Weights of a small mixture-of-experts language model, trained from scratch on English Wikipedia.
Training: 492M tokens, 7509 steps.
Below are experts of layer 5 (counted from 0) of a mixture-of-experts language model. Rows are named router (the router's row for the expert), up (a neuron's input weights, with its number) and show model dimensions 0-95. Each number is 200 + 40 x the weight over its row's rms, rounded and kept within 0 to 999.
After each expert's rows: "mostly gets" lists some tokens that are sent to it at least half of the time. This comes from a sample of Wikipedia text that the model never trained on.

# expert 124
router,166,242,208,127,163,181,198,125,204,147,222,232,215,180,239,131,144,242,204,112,159,157,252,124,221,236,175,175,214,221,198,295,158,178,236,224,152,180,186,207,200,243,205,239,133,236,150,243,241,187,240,208,227,180,281,225,130,174,185,179,208,203,154,183,228,220,209,144,201,146,222,197,193,259,228,204,329,207,172,207,161,212,219,185,196,188,170,199,212,186,194,207,276,131,254,162
up0,174,241,154,196,181,224,133,168,180,284,207,263,246,145,205,131,157,187,140,222,296,153,225,179,151,208,190,254,221,154,209,218,238,191,212,197,210,144,232,182,228,190,171,232,188,175,143,265,169,231,182,216,224,165,172,170,201,288,185,193,198,119,235,106,197,202,227,240,147,236,135,208,193,193,239,266,189,157,222,241,203,262,181,265,216,173,228,225,190,181,158,252,187,171,196,294
mostly gets: " enc", " redu", " serv", " It", " col", "|"

# expert 106
router,202,231,227,214,182,165,239,93,189,155,186,173,259,193,163,181,214,212,194,261,131,209,237,176,132,234,193,200,247,207,194,186,195,228,173,236,207,192,240,235,205,221,191,151,152,280,193,191,264,252,169,122,250,307,150,197,254,156,220,242,269,180,227,183,211,181,190,110,168,191,248,264,176,196,152,226,229,198,99,220,192,218,216,210,169,269,197,182,148,214,183,240,200,155,256,229
up0,142,195,178,154,249,212,265,224,262,192,197,175,152,174,247,199,239,248,161,210,166,232,213,220,182,217,199,212,196,242,239,147,255,200,187,213,212,160,211,226,167,201,202,218,130,208,190,226,164,175,163,162,161,259,175,218,205,180,165,242,161,231,275,128,201,200,210,148,150,161,220,272,161,203,190,178,220,163,109,149,239,249,193,251,338,226,172,230,245,166,231,300,203,247,193,260
mostly gets: " Luc", " Met", " cor", " Leg", " Aust", " nar"

# expert 11
router,271,126,267,214,149,159,247,296,149,151,238,197,199,179,235,189,223,220,250,199,220,139,275,173,173,187,251,129,186,209,173,250,157,197,245,237,204,286,161,184,174,174,185,126,253,225,208,163,202,150,163,192,231,215,224,132,201,184,215,214,219,210,196,223,231,241,175,144,158,237,153,205,249,163,201,200,230,183,256,90,238,163,159,198,234,198,163,210,163,208,245,142,162,192,154,174
up0,210,190,280,170,194,166,261,212,229,184,206,232,220,79,215,176,120,248,226,206,212,151,273,160,217,222,172,191,241,116,202,180,164,179,128,236,184,188,221,252,242,195,218,178,254,229,231,133,249,137,161,186,243,221,175,177,255,235,169,281,141,233,187,217,203,169,156,196,212,161,263,218,219,197,183,149,218,194,231,155,167,166,215,234,229,200,310,265,143,191,199,200,183,195,216,161
mostly gets: " work", " government", "ization", " development", " story", " community"

# expert 183
router,175,181,190,208,193,148,199,120,198,213,234,254,222,250,175,209,236,204,180,210,176,266,246,197,223,167,127,245,181,194,202,212,211,289,198,234,197,234,220,190,268,194,219,205,133,146,238,197,152,272,108,222,245,150,185,169,197,181,263,226,148,200,168,255,126,164,201,141,201,209,199,196,214,171,221,213,190,155,200,302,127,231,263,101,204,240,174,208,147,142,190,177,148,162,175,188
up0,173,161,182,204,165,89,268,176,228,161,174,228,209,262,203,243,205,168,189,85,208,231,185,205,214,277,197,291,186,251,166,228,209,253,223,220,221,226,255,242,197,211,135,222,198,192,207,251,187,167,195,163,211,193,220,193,202,184,173,247,128,230,175,196,195,123,152,192,173,213,163,171,141,228,94,204,134,144,224,242,263,173,244,165,186,200,208,227,207,211,190,186,230,287,243,230
mostly gets: " Y", " sit", " Hong", " Zh", " Ch", " j"

# expert 34
router,166,145,203,197,154,158,170,217,134,224,226,254,167,116,244,199,193,210,222,191,201,225,173,216,161,155,216,197,214,212,223,232,207,180,201,210,186,287,203,238,137,172,200,220,263,201,214,157,143,295,248,161,171,283,240,190,134,236,200,219,258,288,162,167,215,202,246,220,221,157,173,118,231,212,177,212,221,141,196,198,230,215,274,254,180,108,140,193,199,248,243,146,162,151,223,197
up0,185,222,194,225,211,237,167,213,176,225,186,214,191,234,100,245,176,242,254,154,156,202,155,222,227,196,209,257,179,149,192,170,217,180,218,167,175,202,206,227,211,267,172,246,90,172,198,187,163,153,158,241,220,224,204,307,259,119,208,207,127,248,241,116,255,158,146,205,223,205,180,180,189,182,169,165,227,138,219,214,207,229,199,248,284,198,227,230,233,213,178,204,259,128,140,154
mostly gets: " was", " is", " are", " has", " have", " been"

# expert 13
router,277,281,151,150,151,174,255,129,103,145,218,159,227,273,148,212,170,230,155,188,238,216,225,187,216,152,227,175,160,233,268,189,238,220,205,184,245,214,134,156,179,141,190,156,160,194,175,189,220,216,265,182,204,246,232,169,175,172,168,159,239,161,187,200,215,267,254,250,168,218,176,144,139,201,148,160,181,257,173,250,219,197,201,181,206,297,202,253,210,226,211,181,210,240,233,238
up0,283,169,210,110,213,168,219,196,184,200,134,156,293,179,206,262,175,152,191,229,174,188,254,188,256,255,216,232,205,224,130,157,180,243,157,183,231,201,212,235,121,147,162,204,195,174,217,184,195,181,240,213,204,330,177,194,198,125,234,213,194,158,194,225,141,181,197,261,212,217,158,288,181,186,159,189,152,168,183,156,154,169,206,179,233,235,284,258,208,178,206,160,232,238,196,220
mostly gets: " She", " Sy", " San", " He", " Ben", " Mer"

# expert 81
router,259,169,174,232,206,155,235,200,204,184,230,198,196,261,231,143,207,179,211,163,109,262,183,199,251,237,210,194,147,162,140,180,181,194,237,292,174,200,219,161,251,234,210,178,162,182,244,190,247,246,181,185,143,207,212,212,189,130,162,258,214,230,198,235,59,163,245,162,200,212,155,144,177,157,277,222,163,221,197,269,206,197,194,140,247,208,188,240,158,194,247,289,211,189,233,178
up0,201,252,220,193,241,167,270,221,245,167,214,121,167,229,219,260,174,183,228,176,159,194,242,174,225,181,103,193,168,170,161,186,234,95,211,208,195,197,257,158,222,229,169,190,153,239,235,207,278,166,228,167,205,260,229,234,276,180,177,238,205,208,314,212,120,160,180,181,290,229,189,197,209,197,205,202,227,223,229,137,177,211,175,201,208,221,190,191,185,210,178,270,221,100,220,251
mostly gets: " Bh", " Q", " Moham", " Raj", " Kum", " Ah"

# expert 222
router,200,213,187,293,176,115,198,277,158,226,210,208,196,121,238,181,203,174,106,229,168,219,194,119,159,153,236,155,216,201,233,200,197,189,290,194,253,276,213,234,132,212,172,202,222,216,219,169,210,164,193,183,220,222,257,140,189,223,221,177,209,189,227,229,228,198,189,259,166,177,159,174,229,167,258,248,266,167,245,211,132,195,116,166,173,180,208,205,158,174,263,108,169,231,205,185
up0,140,180,245,192,307,136,192,208,203,191,200,204,164,231,252,258,279,284,166,185,198,203,203,220,226,127,245,238,181,213,229,187,205,184,133,194,184,199,150,228,223,224,212,266,241,241,217,217,201,199,206,234,233,87,114,230,213,138,190,145,187,127,166,198,172,144,154,250,269,213,201,266,190,242,197,235,150,139,214,126,200,212,177,231,221,236,200,214,190,204,178,179,190,233,222,256
mostly gets: " stat", " arrang", " Ref", " Stat", "ss", " %"

# expert 93
router,252,169,276,197,156,187,211,247,106,194,252,182,157,246,228,150,241,177,235,197,216,196,233,187,221,193,242,130,226,246,193,255,147,206,279,178,204,253,211,116,192,212,151,196,247,177,209,151,152,178,194,241,247,202,220,108,205,210,280,159,209,190,178,205,260,253,137,182,215,194,140,266,272,186,205,147,240,176,167,124,201,219,220,149,182,188,163,264,223,172,215,148,223,217,220,193
up0,197,183,183,191,179,129,154,166,266,182,235,135,236,223,165,218,119,307,216,225,179,203,215,232,191,216,172,244,274,208,188,180,80,215,161,280,240,202,181,240,191,215,210,181,181,181,193,152,142,238,235,232,207,152,218,195,188,227,212,192,193,186,185,182,153,183,133,289,239,254,212,264,170,151,229,175,204,209,254,179,236,291,257,164,219,193,147,199,233,258,202,179,224,168,247,163
mostly gets: "ation", " development", "ization", "ments", " production", " power"

# expert 170
router,176,219,228,189,269,194,153,212,218,198,168,180,234,218,248,233,183,189,262,161,188,161,160,202,176,196,204,204,208,216,193,260,186,87,205,245,234,216,103,203,175,232,218,169,76,180,290,188,190,156,193,179,157,224,126,237,243,225,171,246,234,182,231,232,186,214,94,224,131,200,147,230,165,195,216,210,146,268,195,202,231,201,219,179,177,275,259,208,165,233,145,188,196,241,200,252
up0,223,197,215,180,181,165,219,125,221,134,152,199,268,207,208,242,218,195,177,185,244,191,206,156,195,222,227,163,175,241,199,224,196,219,209,296,223,165,148,217,227,210,198,196,139,157,199,222,164,115,156,116,286,248,134,228,232,181,162,278,188,257,184,214,184,120,166,226,176,243,174,248,231,163,184,144,189,223,198,247,247,278,239,189,219,271,247,229,252,163,140,160,228,202,194,254
mostly gets: " century", " organization", " tournament", " league", " movement", "ensity"

# expert 207
router,172,230,168,141,163,212,136,215,259,148,193,238,199,163,211,193,181,176,280,171,221,264,199,272,179,216,144,198,207,227,240,144,173,199,242,213,224,159,249,273,258,200,202,173,173,217,145,175,155,257,161,170,171,147,201,245,176,158,236,246,217,301,142,210,184,178,253,230,192,180,205,220,229,225,124,145,174,202,203,295,223,227,205,284,219,160,214,211,233,188,128,244,148,182,251,175
up0,253,173,163,138,243,177,150,108,273,157,199,223,238,231,192,263,192,184,215,175,253,247,278,140,153,210,137,168,194,218,263,129,224,168,164,238,153,122,284,190,262,208,220,206,210,253,183,247,183,214,194,193,164,169,144,249,182,131,203,250,192,229,229,228,203,167,176,195,201,226,211,162,262,185,146,186,174,199,160,185,219,226,218,261,223,228,216,195,210,164,200,304,167,240,208,160
mostly gets: " also", " may", " will", " been", " would", " el"

# expert 89
router,280,213,206,261,206,220,186,225,177,249,194,186,178,177,210,260,161,209,225,190,177,133,168,239,204,101,191,182,175,216,175,204,278,190,306,198,179,248,154,127,169,200,151,181,213,261,165,248,175,239,164,194,295,231,224,161,184,174,254,214,224,242,185,195,252,218,206,217,203,165,233,109,173,114,209,186,210,202,256,220,192,160,148,158,233,120,135,190,196,222,222,193,157,161,216,255
up0,224,199,194,198,280,207,184,180,205,196,167,171,232,139,213,207,222,203,256,176,253,217,199,207,165,287,279,197,223,233,268,127,242,236,206,227,195,175,216,171,149,235,224,150,137,181,196,259,158,163,247,224,184,277,239,220,145,228,188,211,155,126,195,169,254,158,233,241,241,257,226,136,187,167,236,212,226,206,201,183,303,223,151,168,186,151,250,204,191,205,166,96,215,148,157,226
mostly gets: " William", " George", " David", " Robert", " Michael", " Thomas"

# expert 28
router,219,239,161,316,163,161,212,230,145,221,240,236,180,157,206,189,174,152,142,216,216,191,196,126,187,161,219,164,189,241,218,230,238,258,295,189,230,290,244,172,141,196,189,156,248,210,201,178,181,194,227,137,224,230,204,131,161,256,236,174,204,147,236,221,229,259,228,200,178,233,162,178,219,179,220,191,240,194,237,228,213,170,138,222,172,180,223,105,147,190,286,143,160,149,182,175
up0,196,227,245,189,107,186,181,231,193,213,222,167,179,201,192,206,275,216,217,260,102,129,212,163,214,255,217,239,196,223,175,161,228,172,211,175,181,191,157,210,197,223,181,254,198,140,207,301,152,101,245,195,154,180,164,207,198,174,284,126,205,178,232,130,148,182,211,249,233,181,231,204,170,190,260,167,215,190,170,147,253,183,240,241,307,173,221,167,223,223,166,245,205,180,245,211
mostly gets: " –;", " po", " ", " ±", " ."

# expert 12
router,232,172,219,223,191,170,111,297,169,217,222,141,216,213,249,248,211,154,199,239,212,201,226,211,211,210,147,244,275,212,190,285,234,226,190,147,240,206,154,208,220,209,241,257,168,289,250,152,185,203,128,275,172,194,160,164,204,209,189,175,151,176,121,232,160,166,146,205,128,218,259,165,156,232,220,172,172,115,208,186,174,189,193,178,181,171,263,146,218,219,227,219,263,185,241,172
up0,169,269,123,129,218,243,201,194,216,194,192,201,212,208,174,132,256,254,182,255,197,177,280,248,197,185,161,223,189,160,144,154,199,179,183,180,196,151,205,164,210,249,284,252,196,289,195,196,165,132,153,328,182,248,200,181,135,194,186,170,259,237,212,206,219,214,209,144,218,216,213,165,197,228,200,107,186,207,200,154,153,236,176,171,178,183,266,175,204,250,185,242,228,252,239,218
mostly gets: "e", " role", "me", "ide", "ise", "ue"

# expert 33
router,167,219,249,184,174,135,192,164,139,154,204,247,162,124,252,153,186,235,184,149,172,126,204,92,213,223,188,155,224,269,177,255,171,207,218,184,162,219,192,193,192,270,157,245,203,196,132,199,204,218,227,187,248,154,287,209,175,177,178,216,213,182,171,249,233,239,223,106,231,168,204,164,169,244,200,164,288,230,166,247,139,241,204,196,195,173,170,165,227,155,230,186,244,160,255,146
up0,261,184,208,152,224,237,90,193,159,199,211,177,219,234,267,209,221,184,197,160,188,195,117,188,131,205,218,188,220,193,296,149,137,296,216,213,237,178,229,237,194,179,174,192,161,136,230,204,229,155,254,199,169,184,172,214,194,235,126,174,202,240,243,179,246,194,185,254,150,257,231,257,215,225,159,228,208,245,171,176,239,288,223,228,224,233,198,244,193,158,133,145,153,211,170,265
mostly gets: " ent", " be", " tr", " qu", " und", " bi"

# expert 70
router,179,171,189,206,229,184,141,238,189,216,181,226,211,262,191,219,236,212,238,135,68,177,214,152,153,219,235,156,203,261,210,227,245,100,231,167,220,181,249,177,193,221,211,203,155,246,285,176,202,181,231,250,167,113,197,201,122,202,184,218,224,187,165,199,174,216,207,290,146,214,176,244,163,207,202,149,120,254,229,153,239,194,165,228,235,228,287,175,196,151,163,192,207,175,245,214
up0,231,151,173,212,239,216,134,244,220,174,223,218,195,143,277,185,155,196,241,170,153,141,225,198,139,259,227,187,153,180,172,203,236,222,215,161,171,149,275,225,204,168,283,171,197,238,216,195,224,125,204,230,242,137,208,265,180,199,148,182,245,209,134,198,166,180,232,215,210,211,237,118,205,238,189,186,121,202,178,232,269,258,176,212,186,199,292,247,233,313,194,223,228,216,200,169
mostly gets: " groups", "es", "ains", "ades", "icles", "hes"